Weights of a small mixture-of-experts language model, trained from scratch on English Wikipedia.
Size: width 96, vocabulary 16384.
Below are experts of layer 9 (counted from 0) of a mixture-of-experts language model. Rows are named router (the router's row for the expert), gate (a neuron's input weights, with its number), up (a neuron's input weights, with its number), down (a neuron's output weights, with its number) and show model dimensions 48-95. Each number is 128 + 24 x the weight over its row's rms, rounded and kept within 0 to 255. Numbers have three digits each.
After each expert's rows: "mostly gets" lists some tokens that are sent to it at least half of the time; "comes before" lists some tokens at least twice as common just after its tokens as in all text. This comes from a sample of Wikipedia text that the model never trained on. Tokens count by the router's weight.

# expert 68
router:110152108153121082107077125107161155155134128097124121117114156151118137109131154119160141136146130125127163121127148130094127138100097126116103
gate0:105150135129137090129134122154139127150151110115136108126041078132099113105104123145153149121135093136132148136089137111181116167121121117101116
up0:117152122130096104113110111134140154098109136126135135123064161141076177150166124144134121133148115132097159126152095127091127120152150105153127
down0:080112129099119108127123139107135137135155110126155132172188111095118131136126122086182145156134139107161101126107136147168164149142118099150109
gate1:159097123133143127091101122124137143121123142135134132180153102126103210163137134111138148130091134115089149101126106119111167139098136117107087
up1:139122099142164125129174127119140143132088132116131112124119110140098143132144075124058143135125093153144176119074141125117144105126113132143108
down1:138110140162139100153122145128153105156183139136151133161100149168135093077142107102159161107127154162115135129145150079131143115103141134103118
mostly gets: "|", " |\n", "|---|---|---|\n", ".\n", "\"\n", "|---|---|---|---|---|\n"
comes before: "|", "-", " ", " •", " Total", "|---|---|---|\n"

# expert 11
router:149159108125135110164136128131115132102142158147110133114134126115132122123128102169097140120099154142136117151166135100146165129143163167109132
gate0:116155145124115116097121107084117139148163126130124158114099111123112142099131132189131105124081140132155139157134135079131150145135138183120109
up0:106125133137150141134078114133121118104108119119112136057086147140073110156143076150152122172124149183141107147145094107138116114111154133136154
down0:099102132178128138131092160145145103103131116143133089156123125147117086092171092130112105144148165123135094112108128162153127083107174141116160
gate1:140100160104152128103122128141144122098079149118146152170146099130152162089109125092133165121147096153108119129141101175143162110142142142125139
up1:116143152123134120157128118127127146136118161142140129131094143116204098141160131092118118141160162136118155126147132121136129109151102089111112
down1:105135075109120153154110139155134052143145136166152116133116112093184132131100154164103110104073121133182140156099178110087148133113130128095161
mostly gets: " education", " music", " development", " political", " football", "ization"
comes before: " of", ",", " and", ".", " in", ".\n\n"

# expert 25
router:158090160134145100116144124107123157124114168149082146118082147136062150106122125133112145123144140088127144101128114134093114136089091128144111
gate0:121116143133121100141143109160087149099158166124115075109121150124083150171113122172093142137096106135129140125105113167152160091123125132123100
up0:110105137128108160114116156173091114117127154137136106076146096144115120131169112145110157157088112140062123098095156170091120143130119155149136
down0:105113138083111174146078124147176115081130105140132160168081150123140144120130120151140141146170106098158156086152153144154108114115149141164107
gate1:163136099121161123119151098116132120130138142171103132113096115082127133112090111164115137131118123120093119117111138116134143102113133114107130
up1:123128091181099136134099172121131131174138134118081134133152166154146121155120115117163131131130116156111118123106086153119128131130119157124137
down1:178171107157119122134131117151169138182155118149117115146079120100148119126137133135144125167101149113147149132128105133115105121122134131115100
mostly gets: " Votes", " Apps", " Candidate", " ±%", " Haleakala", " Score"
comes before: " |", " |\n", ".", ":", ")", " %"

# expert 56
router:105155189122120112099158128138151147129154094169105110164141127101101113161062134137167128105108128147147153131080120100132133106108122106107132
gate0:119170152108079105111152103113131111118097118131124120150106136097132132148078103149129171111090121164131143125120169128090117132083154093113138
up0:104166157128158153145135158109129095112101157123090126143149157104036158117085133119124119124120167147149132151137114110130099162150129115184113
down0:131139121104093115144123125122138158102133112124135111130122110133079124126150125092072109134097099126069126118130156093125121107078152143122137
gate1:110113145159134084152146145142115114105150097159187118151118175121138149116088125129111133128117059132101138113104170134136134125143107171141163
up1:096129102146181130099109145149125148104112107140144144083137114118149087158148112135116136111086136127133109105155110184135117107098129114116131
down1:099109160098097132177155095122137117098164132119116129119148139174105148107118123147124104131159075103160119128125122103167140150108155158124106
mostly gets: " ", " −", "%;"
comes before: "19", "0", "20", "1", "2", "3"

# expert 49
router:096123078142156156173126139165139118127097099137147144146147119161146174119083152089133100108093144136118091169092163147094108104176132177108144
gate0:139156086129145145124141088171144164146133155097129136097135155146091179124121126125088169086108083128145108149127157116104130113132144107134142
up0:165156147120184142085147120131110137148132113115120145078124142153165103143144182134143131121124089126119131119134120159137116121152132155095130
down0:141134113137169107096109125141128170128139112139085109082124120138139143085082114129104120096090106081153142129132125121147100143124131121149163
gate1:082101111106184118133128083123116087114109183078077138115134139117120122141097121131145114125118122123158132168095147136124132100137123128115118
up1:112139096092115103113096095124121110129144120106134112113148137112124170137119137115079130146105159174135116168132078157128156141127115066144149
down1:142097142139132100113139156163125130139153145088165128071190108122093094150130118116165146134139125115167147128099122129111134110095134134115149
mostly gets: "\".", ").", ".\"", " :", " |", "."
comes before: " The", " ", " In", " He", " It", " This"

# expert 2
router:158124161106133161129154126102143143136175106123153194113153127127119157125095159115124134169138111168109151112099095139109108136119106124166117
gate0:148110133160075127132136129133127112125113071127110131100156136142138130114130145142170163164134167129113151133115105140113119123115163120155114
up0:162119129127126146108107133112144123125122124118090172148119145148076146130154150128153126126123158153057176150114146139111166139101091118128094
down0:119086130156110118138101122119122088141107139135108133131102151122140119114116143120107089110083113128083120116175130112158151083116075148132120
gate1:125178126142124149142142110141107133112139118140093105105112145117105142108169151157130117184113123124173163167115150122126111123195120140126101
up1:121147129131124117139078122156130148085113088132099135156084129091132109138144134178125150136130133120130091138112166147151148145157136168140111
down1:105097081136109114114098112122111104122162104132099136140125113137094133132129110136130153088106112129160094149133145156104152122129119119140134
mostly gets: " (", " \"", "(", " '", " [", "^{"
comes before: "19", "20", "born", " (", "1", "0"

# expert 45
router:174125160134127131111133152125088124136099115163143111171165087098124133115198178206122145144164130140120135110126128137127104111121131101133148
gate0:163168135116147127163118140119125122122077118129115144152159128109094134145131120168150134121140167111110114154155120100140092149148087163114133
up0:152152109156079109089110133164135126157115128128140134108113077153143177116185115123123127111143158134125117148143114105127135146176112132088126
down0:150094104158110123135160146127172129134127115121131117151111123130138150101172154130183135117109157107105132094111125125114094122163084151142135
gate1:145127139118127082117112141133103063124144129123169161178121093096116114118159164168115109144151124131139103132163084104125103130162145137143106
up1:124104123127115131154155094121152091098107150143120098126147147115136127126151144113112149074119099070143129117142119123093124129149125174127137
down1:145109144134106155151164112162092116100107123124129153144161116136126128158134108132133104172108183152139106161118113136157143112174113168162112
mostly gets: " JPL", " MPC", "AR", " DF", " FW", "/a"
comes before: " |", ";", ")", " |\n", "T", "_{"

# expert 57
router:128173183153140103122131132128150151127119138137132124122098084095123182186146140158131132094078135129127122112159178124121152116183154105110130
gate0:077154111110117115175154124128135144117106124167145118131104108124147135115129116107127097126140146137109115094089158149189112133149165096128062
up0:088116116138128111117118109169133120143140120123107106105123139133119169148182112133126092138144140127132108096180184140112169126101135127120127
down0:116141116133138145115133116141115092105070096141139165129133152149129141066087137147081130145109133139191143170138079097106134134129163155130131
gate1:119171152124162114157142145100135158107130069109111112136111092098169111114089131144112155139118122163094128133174138141103162140135128158116142
up1:094107116158106111135128155113080130144121168123139110124097120110115104139078137133145148173143102134108171132106164139113089124097134171158121
down1:095156099162126097102126117121123136152162125116129158140120061101120152138153137102157132097152143106179120101124160152141100116088142156136115
mostly gets: " government", " state", " public", " Democratic", " local", " Republican"
comes before: " of", ",", " and", "\n", " Party", "'s"

# expert 40
router:145156117144096152143106114153136128120113144136120122142122089155132177173143089115126131081052140150135100136099159119092161138118116110146102
gate7:113156153136165129154130131115131181134107142128124080126105137143132125084134141086164084118164072162179105146157137176160113157127102142113168
up7:115150144072115114122139142160117176168125153123161140110115129139136124082146150115139103096120123124095143133171106150102126136129133139097148
down7:102155141123127132090151159068156102142124104129138100137121119132146144124161153107079131120120089181094091120115131144098128112135120095112119
gate8:139119145115152150164126106111112128092145120138118097184139130100130154115144095136109124114128118086101114108132170080098078099133115105126129
up8:159099134133157103092112086092117140129149112158154129113123146137144129178151131137084140164094103143110129151141121069119111124121124118151125
down8:111161102128068113124126140133103108132164150177133128162174111156112101151101157151093108121136127134143120129130136172130110121145098120114110
mostly gets: " William", " Royal", " Miss", " Great", " Minister", " John"
comes before: " of", " States", "'s", " York", " War", " II"

# expert 27
router:129099136103118152091168156143172138157118129133132154146130105133129105072153127128113130126131112158088159153128118127085147118138107138126097
gate0:123140103165135127091134121109166149148138138125166105111095150111104151064111133130168190106121106165123137158140139129107169129091124134116192
up0:115112137116120132100142124139119103165143153116121121130145135103146124148140173115134159157149081071101150123132188125096129136096135147122122
down0:136143158160111096197115153129098112103119120167112093152125111137141101133106171109104112145092131094143129153152102122153170114149118127088196
gate1:108136155157111153120136124129152180076120148128118160166135096082075115111168128092114160145162099144124105126114113100121122130111114137114109
up1:158157166132068112125148093171154093089143063167148084103107100124166104150095138135147105130093134128145074119095097139108154122140121126113104
down1:131161147113139113160118166112136149094141159143157139161108093112128079107134138131121088101107121117156166129109093113127130137135148123134168
mostly gets: " five", " seven", " three", " four", " six", " nine"
comes before: ".", "0", ",", " |", "%", "–"

# expert 9
router:117151145106086103173098089149133137102114106153147120130159134149134165116145140116101130130090154127093147146144168108100140127136166163129137
gate0:155146123115138108106164102143152129116107138155121120128121120157104105140080137136119133140060141135119108139166097121142128174178168091132129
up0:141150119150133161095134150164134109121126106156139104150157125134096070134146135118106171112092133152120137133107111128107109148135151108121097
down0:115137169153112122163162146154189183144143173143118146144148116136146137150121111133127099155149130149168128092117116082116122135118133098125167
gate1:134076155107166123139087092125142112127111142147090114129107098095136149079085127134116104151110143110088122121143129120137138093169091150108155
up1:150149103149142105138154155165138101136113154134087127169171158100159127141102109085102135153099126164113111089109161099121132149179124129119162
down1:076066109132105146164147107140157137152123128078125120136120101118123124113197106151149092150134148130157120107128148125117147107141140158158113
mostly gets: " politician", " director", " wife", " singer", " daughter", " footballer"
comes before: ",", " of", ".", ".\n\n", " in", " and"

# expert 4
router:153082134109137168129141149090129158158112130166161155129148146132079081104174150146148118128116108108144119116196123143144129129153111113147112
gate7:190157113143125124126131107116162145178148135149150104167132118159147108150117091152139146140135150143126120102121157132136147142086151136162151
up7:156106127156115075146120143153130125129121127124154157107131059123118153138126159083117108172181098127162120144145150127109107106131117120116143
down7:136087138079123095152100069112112133116130159144122108137193138118141168123104098134155094137156134131144132107117117109181098144076146144108118
gate8:120155119087111122122140104117117110118097098131153176152112123141112129139182113126078119156132126078161109144156135161084124120135143125076112
up8:115083129100141143138128138151124123121125159107145153154082144067122126101115124098088130146151137120158139088165151130129106179124142133114127
down8:110103129141121114140153143165140069126150121125168094120124092141145070119163138113132106111137156128134161102135134184121137117141161154132150
mostly gets: " MF", " Apps", " Loss", "-yard", " DF", " TKO"
comes before: " |", "–", " |\n", "%", ";", "0"

# expert 74
router:157129106137137085184109160138105137094103088137155160121145130132134171133079092092113110104139137119114107160131122092100105129129155173156112
gate0:150165118121133098133118101155117088141128145155131150118088140152114119144106089119130150124149126106172085096151130134078106105164160153124084
up0:112130107141179148138090117157119156106108092143101113133128103130123152135077128108135091140096135187132109111151145123135108096113136118106123
down0:150122128117085127146131160128143126111119180173118112165142115132174099099135107138140121156125120094097143137114093128139154127123101121171183
gate1:169109088134154130107132125170168072140134114132150126148123151144104145127077109143100172148124122135138095116085085119104135118176149154133137
up1:119161096133079144082084141161150122147131165131129145103175141184121118136117097061116153119122104121117130159142140120128135138126103155100117
down1:141121126140148152147153123152101118129140110147084100142109142117138124113107125163147131139105190096165105091101115114132115090184136115154162
mostly gets: " when", " where", " because", " if", " but", " while"
comes before: " the", " he", " and", " but", " The", " it"

# expert 73
router:130135155130118149115113114132134124149126100102093143165175133094100123159141177167152143167154133112109175125112100125134114095134125115165146
gate0:112075132129142118150128137123117110116146133134096142145113117124112120164148149112151078128133104068132124149066156146132147140140101163093130
up0:139091175135134144130121135120140118156133155137128136072120130103116114128137110103151119153105131177151125092160126161147163146078099135148132
down0:102150146107160191133153124115138110115098149154117113113143134140108128115106132110096164102114163099152158179167132065137114169108123197147162
gate1:139111152086127119161133108138123145126101155115130156078111136093080118109129104177144098136118158150137138128097117097141162106130100129121107
up1:153134150156125106127141122138150147113144134110167069110158141120124124134138100147102128118164128129160099107129133125111142126119142140122135
down1:133111132159122135123118156178116093111109134127128141168162134115126119156133097119117093137149088106139114118131154130117130105130157176154181
mostly gets: "′", "°N", "″N", "°", " ft", "″W"
comes before: "0", "1", "2", " (", " /", "3"

# expert 53
router:098171104113120103149151160125105121104120107154141098137130138173160110133094125088091122118137083123096114165108115160088132115154146102109123
gate0:103152121113123144127114123128148117146136096133131108173107106140122172128111135064125151125123121168118122103141152138104135146172128104109123
up0:131133128101127123119112142159106141152111182156153122131097094147101153127144117119165165148146146085162132117093187110146121088128137122095096
down0:153116112125147127138117124133082090129148048107141104182114101120173145099085159091118155078143149151118106131126118101140095160142120118150131
gate1:143150140109141103106130131111144176127101144129105124150074158100158150106138145141104128173141134110083163162147130139097118125094172130141114
up1:131161127147131125124144136099112128111124089160132170122168101172154052100126121161143105121104095145129091149123107168103125112133099131116125
down1:156151142108107156091127094082156156105120119158160131102107109134126136131096136145127090132138146117145129141163120130131147132144136075139145
mostly gets: " including", "\",", " include", " as", "),", " includes"
comes before: " a", " the", " and", " \"", " which", " who"

# expert 0
router:126079090071086074151157121169110125151121109134099152114155136166118090118150157146151109133153147169132126116124137121108165113112167152100112
gate0:149146152093101148089142119176124117130149088156106114120173128163090118092098102156143124128120127138182109166116103116129134101109157155095111
up0:164123114121130128137102119114118121139113126103118102135141108129140113095123153137110091110090210172114136087151110134102123158140126157190141
down0:152162145131113120102135152127130163134124106176108143118156125142080104109116122103154152125167110161115130176140111102119097106113104089101109
gate1:152080113123138111119116145112112124104093113093095111162108156083120117101174114092138131074090082146124137106128124102105146153188115148096166
up1:119167124160116125128130147151129140142136053113141108097142168109118114128128111132119149119167144154113131153127109156118169106126148078114120
down1:115084127135166178142081111152121140140147132118099109143127144124167112103137144095139192105135138133078137141150165141123101167153098127105128
mostly gets: " century", " ago", "–present", " pm", "09", "05"
comes before: ",", "–", " |", "\n", ":", "."

# expert 6
router:096130110131119110126131132137087092110109161142142113114164105154124167141171152160082143151086155114140109172127133144086118103133148127116148
gate7:105154101121112128146115146161178083175104153171158112130124141135107156135138123139097126112131099094126121124155109118092107105094078097143097
up7:164094144139111134139160086152099087144135108119143112143087149115176129100145111133126170112152115153127100115128130146159131134156187134130124
down7:127119156135125128127120120161118152074111050088101147104126122146131063139102128128117092148143163140150127129104125123189168114144134147083172
gate8:126158115138173106113132132129153115158103149126134106105116140096111101166132146103127126132127110121130094104116145125125097088103153095112133
up8:114112148111190109125102134142126120121139105144080115078137137158161127163106148133145155135127142124134137091131122148130132159121111114148148
down8:150170134137089151135092110137127164107132135137134135201123101100193134107159107129137159145102144108158125154171122127142109138146123156130146
mostly gets: " episode", " Festival", " Records", " version", " Award", " Society"
comes before: ",", " (", "\n", "\"", " of", ":"

# expert 62
router:086102090117121148127106143143151133129160137138113118121102145108123125102155104121081129095097135110097122159115133077171144151154144189131142
gate7:133138088113168111128143134152125096119100132136103119098099160105132182130123131134079120107113088089097126152152138121171129121106168113123143
up7:141114150120140098089095169127120094147155159126106136131150116167085104103105101159167134146125108072160150138179131110114128132118131122166132
down7:145097105163141122158108108117146166137111118099090149139163142128094126101141111084128173111155109182094126153084102094094127145138158096119148
gate8:094114140121126129085113091124119104189029161107128112116114132155119133134109141124114121119137134132103122112135149155114075113133114151138099
up8:118148143139171129120145133099143106141132088149116117151137115147124084098155101137145160113112103154156117140118080182157124108159105084123120
down8:130105121157144140142140162174120139169084119123125139096132165125110163129091168164164132133145146154116147103164119135128149137127182138149121
mostly gets: " moved", " due", " worked", " went", " came", " returned"
comes before: " to", " in", " by", " with", " of", " on"

# expert 23
router:137165105123175125095144155144115111149110158142141107143152104147071154125117145126121167129133106150150082103138153129079130099137142106119159
gate7:069100052124167090127121148142127071111107165141136104134135124163102137117102135131083149137123124099145105149116161161070164150141126135127140
up7:118146136108135145107142126117106137138139162142143138091141136128128109146172146136111119109150136166071124143179124138150147127087115137138143
down7:123130116145150140114142121138107145113089128138161113115076139135069125156081146086151054116096088091137121137143126123150116153125123158104120
gate8:103137146136116100153143137158132089108088127121161117114092162080153162161129114127137130166134088125144096103129118154134158139124164090125173
up8:049128141132127135117159174189146167138111105148099117104106135125094084114093135099127137110155153095110146199142121113137121132100099129154106
down8:127091126147108133109101122068150104117100146146145136137062103138136126138114145161137091112112088146092129113116110120118139082164162091116134
mostly gets: " •;", " Boston", " Angeles", " Philadelphia", " Haleakala", "ville"
comes before: " |", ",", " (", " |\n", "\n", "'s"

# expert 13
router:151183141094135169113130098163138093104138139119109123117124167163122141127146072126091089167099148130144136159152145097142151176131142133114090
gate0:165182158125087095131102134151157129168088135115149146107127111112125139069155136112150115145123084119143147133120078125151147108122191103109093
up0:121133165090133124144130119133105144123166135142181174095119142147132153125075165138131110134083163111157146110094143130156130110075163157131140
down0:104137128091178115104107155089144136118075119115134125141142110113120152161114140120140084143127092131159136105103099150128113071109122147159146
gate1:148125134118139110120097079154089130161124110156131125155160157127148129163117137138116160155145079086141140152123138102147084137125140099157135
up1:111059108095159111184093116139169182140075109086104116112147126141117168106135121108128129122138129130147152165122081124163096106135076124109133
down1:137093128114121080135111179138134104140078102114119131122102135098105158121119114118135102137109145157150140112133075132110094082099159150150106
mostly gets: " design", " project", " story", " interest", " process", " test"
comes before: "ing", " of", "ed", "s", "ers", "er"

# expert 26
router:082114108147126141166091129112114142135127144146163095141102140125131111076118099142114130115106139125135160179157166123137156117139139148149113
gate7:114101131146137141164126168190150126144137138131155155124109159110124147152120104156169106120144127157110164121115138177146135138069159110120147
up7:152133120113144128101103154123136127143112157108133098117111147129105116128113131125155106170149126109184109105115201132101150135124090149125128
down7:134165120115114109083119109111112099104155123134109122113129129136104175088153140130136157127120128072116115112114110118161133127097125105052108
gate8:133116116141121181127100071125149145143130177140089119098160130114154111140119126132114099090099117116128103116163142107161110106124128112106105
up8:104161148144134176132091101106118102135103115144181130123144130101122138144109142173155132154148127117120107114098095085140094114119080098121152
down8:168113116121122127094126185101132111134119159111082126090126133157154157102123086136149127129137149098086120137125135135131135116125091112082176
mostly gets: " members", " areas", " groups", " others", " people", " students"
comes before: " of", ",", " in", ".", " and", " to"

# expert 46
router:100128137154115095133162111117126142099118135142136115127086125155095132155118129120090130121138148129114127133161190169171133136145136133117125
gate7:107151136184100112113171093159128147139081139161144091124131149138108112138129126158090107118124189116171131091079083142130095103100144125125100
up7:119107147118103109140122135128110143167099146158118134135131106067093104141158147141148140149130130114135167059134096116157124157123156100133162
down7:141150116146101128123087167132105155075112118118119128097113116158093144126128132108199141158117096094130110138133114092102114136123170132094118
gate8:136121130126126111146207154114091097109096161121123127134158089136163138097119092101131121149143134107144143123142176102127114143126107142132092
up8:065133112104128136135103112143173118107112148118144147113121136140117144118138119163113136161149085125116125128108145119120152090104121112113109
down8:070167171176138114130116088113126168115134113112161098095113103143119124140148186155121140084137117135164099136120112120118103129143142163143148
mostly gets: " JPL", "History", "Personal", " footballer", " Votes", "Species"
comes before: "\n", "==\n", "==\n\n", "\n\n", " ==\n", ","

# expert 8
router:106103133120151159089153126137134158147116122131117132175124160123093130110118148187130125104146111119123144091120182129132147135162104135059086
gate0:088090152166115139094142114124106138121116164127139132154114129108136097162110178098131111118114098143063154143139154136147157106111125165109155
up0:116112139136134127129155113145110098112142132091114113178132122087109133108112136133114136051148131105132105139131105137140118111204087138073084
down0:089038140145153139127149150130137123140086150159122151163131139150156120144177135144126136135112162135153101139103100129127114074118132112134108
gate1:143109137131061137132124158078075115132144119137095172164077124113136095128114113114147145095131140116128121106114116124118129150110102137116167
up1:148169112145155125155150112126129123119129111106150122138124143139094079171117131163151155111146129162101119107101154139116143095125116156139092
down1:112161157132130141128169165163119134158120106163129140108183144141106156127154065096135160152143160137148140177127150131128120127134104099102110
mostly gets: "/a", " Votes", " DF", " Yes", " FW", " MF"
comes before: " |", ";", " |\n", "%", " -", " |\n\n"

# expert 72
router:123101147113153082145142150122110151160102130149122114162150138108114133114115115142138142110138134153154145152122140151110112116129162131122147
gate0:150121126111148111139127112142086120126113125169131133143131146093115105128132168179162142115101145147128118103113150153130143175154175098111078
up0:183145132114155113134127124160106140130102083130160123105100146111143112164171177154094108143143148115119127160111111126130129090157153147094098
down0:104127140125124108127130141102146141137164153122098111162117125117138132146124133118110148110100109133177125139124117146124177129141085111158170
gate1:086124066117105170155117113116174117124106132117139118138102126118125146137167137110141134133137095147127086147164166142080130148095140122128145
up1:139153123126112125139080071109109117080146145090136137123102103132115084125114138126125117108185090100138121109108133157151130140144156161122137
down1:135139131140118134118108190147125098102177121133163132125113144141106124108091114137121183089144119136102124173137116145080141139132105132069121
mostly gets: " ", " −", "−", " $", " +", " ±"
comes before: "20", "1", "0", "19", "2", "3"

# expert 65
router:137131127124115112120143137129108167127109159130174157107132123104123157098160167115122139172080119148152119096168163106148099107118117108131147
gate0:154153078102106120122153161193143119144100139137124130110163170138115116136116107125135135129098113167154079164137131130142122131102143097102142
up0:126086117115128126118120121123126165103160125115150157109143072153123141132083112159118107098149114107098133122141173143119157122135155115089133
down0:114105142113152151101145094089114120156105147099123109137164125146125116081096133116127147105165098119058144161131114133141186121143109122147118
gate1:147137116124097113117138127137131159143079158134163168132155127083100105077128152118146123155111087173149150117166138088163113102121096112121157
up1:149098118079129099127122126129109152173105157128177160120133140086050131094110134105114099150124120140136120101138135118140119142121123115119198
down1:090134139138140137125120127124135065092175099130111105159134116184142133173153092161122131099144150108108135131108111157118167131142153150106112
mostly gets: " League", " Cup", " club", " Championship", " football", " Stadium"
comes before: " |", ",", " (", " League", "\n", " Cup"

# expert 12
router:109146104109105075142151159120107126087119081142132159126129158124135150152143142104113133098162134098094086144089102134135113119131189116131116
gate0:127132112136113102113159131127127103112098112104119163087111146096103151180127131115131119099153141142146110121103082123117169110118098190123125
up0:135115194136147131117183113115106161099134135152115090152155129141113154115107097133142181146119145118095138129119098107126127112100109100108149
down0:158104143134093139110083106134102084163142110109140137158138083134074106134132140143125093116103103147109101157135146130154142086138126117106150
gate1:124127114136119160126096171161161160143137133114084102138136147125139146157106134123119135157107172142164106107137137115132136117185151144154159
up1:141121135130108110157128177127133140148138125157148124140122147095112122134164145124128107127109122124091146094097113112164100182076138109172128
down1:125111117133150141134148128150125123149133102088183153129128112119133144128141125104122118175124112178114147163135167153141093131114113105123079
mostly gets: " January", " October", " September", " November", "\",", " June"
comes before: " ", " and", "00", " which", " but", " who"

# expert 55
router:121137094130141095108153141114167115132102134139145134111135060165122183130126118110121150103097110141135096108160149095103138101137152140142140
gate7:127126074132129118147129113119134087092100128122139154149137102128219130135129125103144085099136124082137095094101115113155124139135155146127091
up7:114082142107089161120140137114146150136115165117124135167151130102097136117138176166087105119128148089123176105111136147122070159112133117155123
down7:102095081152109129106141115145105109098129141125142145137128148145143120109108120101157102092147113115135116138099134124130152109155174170107110
gate8:084143124148140139173132104153097141127117147117114140125116116121058145151150136149092192118126102132172137116133171113090152103111115116127114
up8:146166111150152097095169158131151132102112109137129112121153129102105143133124141116143140131131137101078119116170119116170131117146155128108134
down8:126090138091113127123075105144133133120156095136133085150100130128202133113129123113153090143138147149128124115106137151149088139138130140124167
mostly gets: " Angeles", " Jones", " Johnson", " Williams", " Thompson", " California"
comes before: ",", "'s", " was", " and", ".", " is"

# expert 48
router:092124111131109158140103165108138137152132168139108118094110140163141107097121101101099101110114148113099116167155129096164130125125133123094129
gate0:150150145137102122137118121143078139130165112138132111148124185132132112101138164123117147125102126141126131120142118121093109097134130152112172
up0:130099110099106157165138113159166107106118152149084169097133168130144105141121129117142103184134128170101137131144149080152101135127097137092071
down0:101135128120138143111111112119126069093116157164116118065142131102119140136091136140114095149116175136132121155128139143148140144075161115095115
gate1:175132110102155132152141120119122133095097140121113150121114101162101156140158133115148124091119142125137119153125118149135141170118155112161134
up1:128091161113159146153134151133107107129132152130121115124084106115186103096113110156147125153070117122124127146153094097147105144135117092169104
down1:132105131177152155152138139138153166127139148099112115106128100140102089145126164100137130077136105132161157117133103102178149140120154138180154
mostly gets: " took", " began", " moved", " started", " received", " wrote"
comes before: " the", " a", " to", " that", " his", " in"

# expert 16
router:090124149128119083130104063096158131143156100079128109128086142120132100127144159101139117148124135146143176132127129141089117099103108135106120
gate0:167147160158135109151124130103130121104137143081139145137155150130102154132159131179127137143103116115121135178130122130086151156108146110091148
up0:102141078116152104113122121126117131109107133112142128127135124107111131142116115162133141150136131108130140108081112119088127142160095126186126
down0:120128127172138142106125079119127098130131113161107155145118135147152143101125139104149096152127088124100095099108129133161142093129145126130146
gate1:139144140129131101067134107151171124153142170123109087116079119130116132156154132143134141079141129150116092134136131128169109112097136151097149
up1:113130139115160156137118134096095126123116127129149089148115128136163098140156148164116124098087175134135123122119110089122119144145144130155141
down1:141138112160159141127164136167161130168115115120119078119156138134112132114122104098108129159124101107153125122134089136147112110197103117124142
mostly gets: ")\n", "\n", ".\n", ".\n\n", " |\n", "==\n"
comes before: "-", "|", "==", "===", "The", "In"

# expert 70
router:145153133121142142162124115140088126097093111086119103136132117111131150125122147167086151166139154125132125155150142123107112126146156163160100
gate7:114151135131152144109175130184098109168141127111135135146105174146085110138119165113151144114133186179166153154115152129090122108101122133107105
up7:136116102157112113142085160151129146145149163118125135159092147137177133152168184152149109165086121135114090120144134162127115102099122123107168
down7:120126127133096132131131127110156147115123118095104127143142115106139157121112146078124170144144112169135108128167091143094124133106085150159128
gate8:099105184138145123119122109118092098106156118140112096081159104105095164132121148116080149167164144127129159119143117124134147165118122135080109
up8:158124142122118111133141093111130139113130106145133157129133160118135168084155137121097138111149098147136136122109097110141153130104123130095086
down8:116103112104147110117110117100129131150124127133116116064125135135141148178093121139090172179089121148122164136127159169127132142095125110147126
mostly gets: " guitar", " aircraft", " water", " engine", " space", " glass"
comes before: ",", " and", ".", " of", " is", ".\n\n"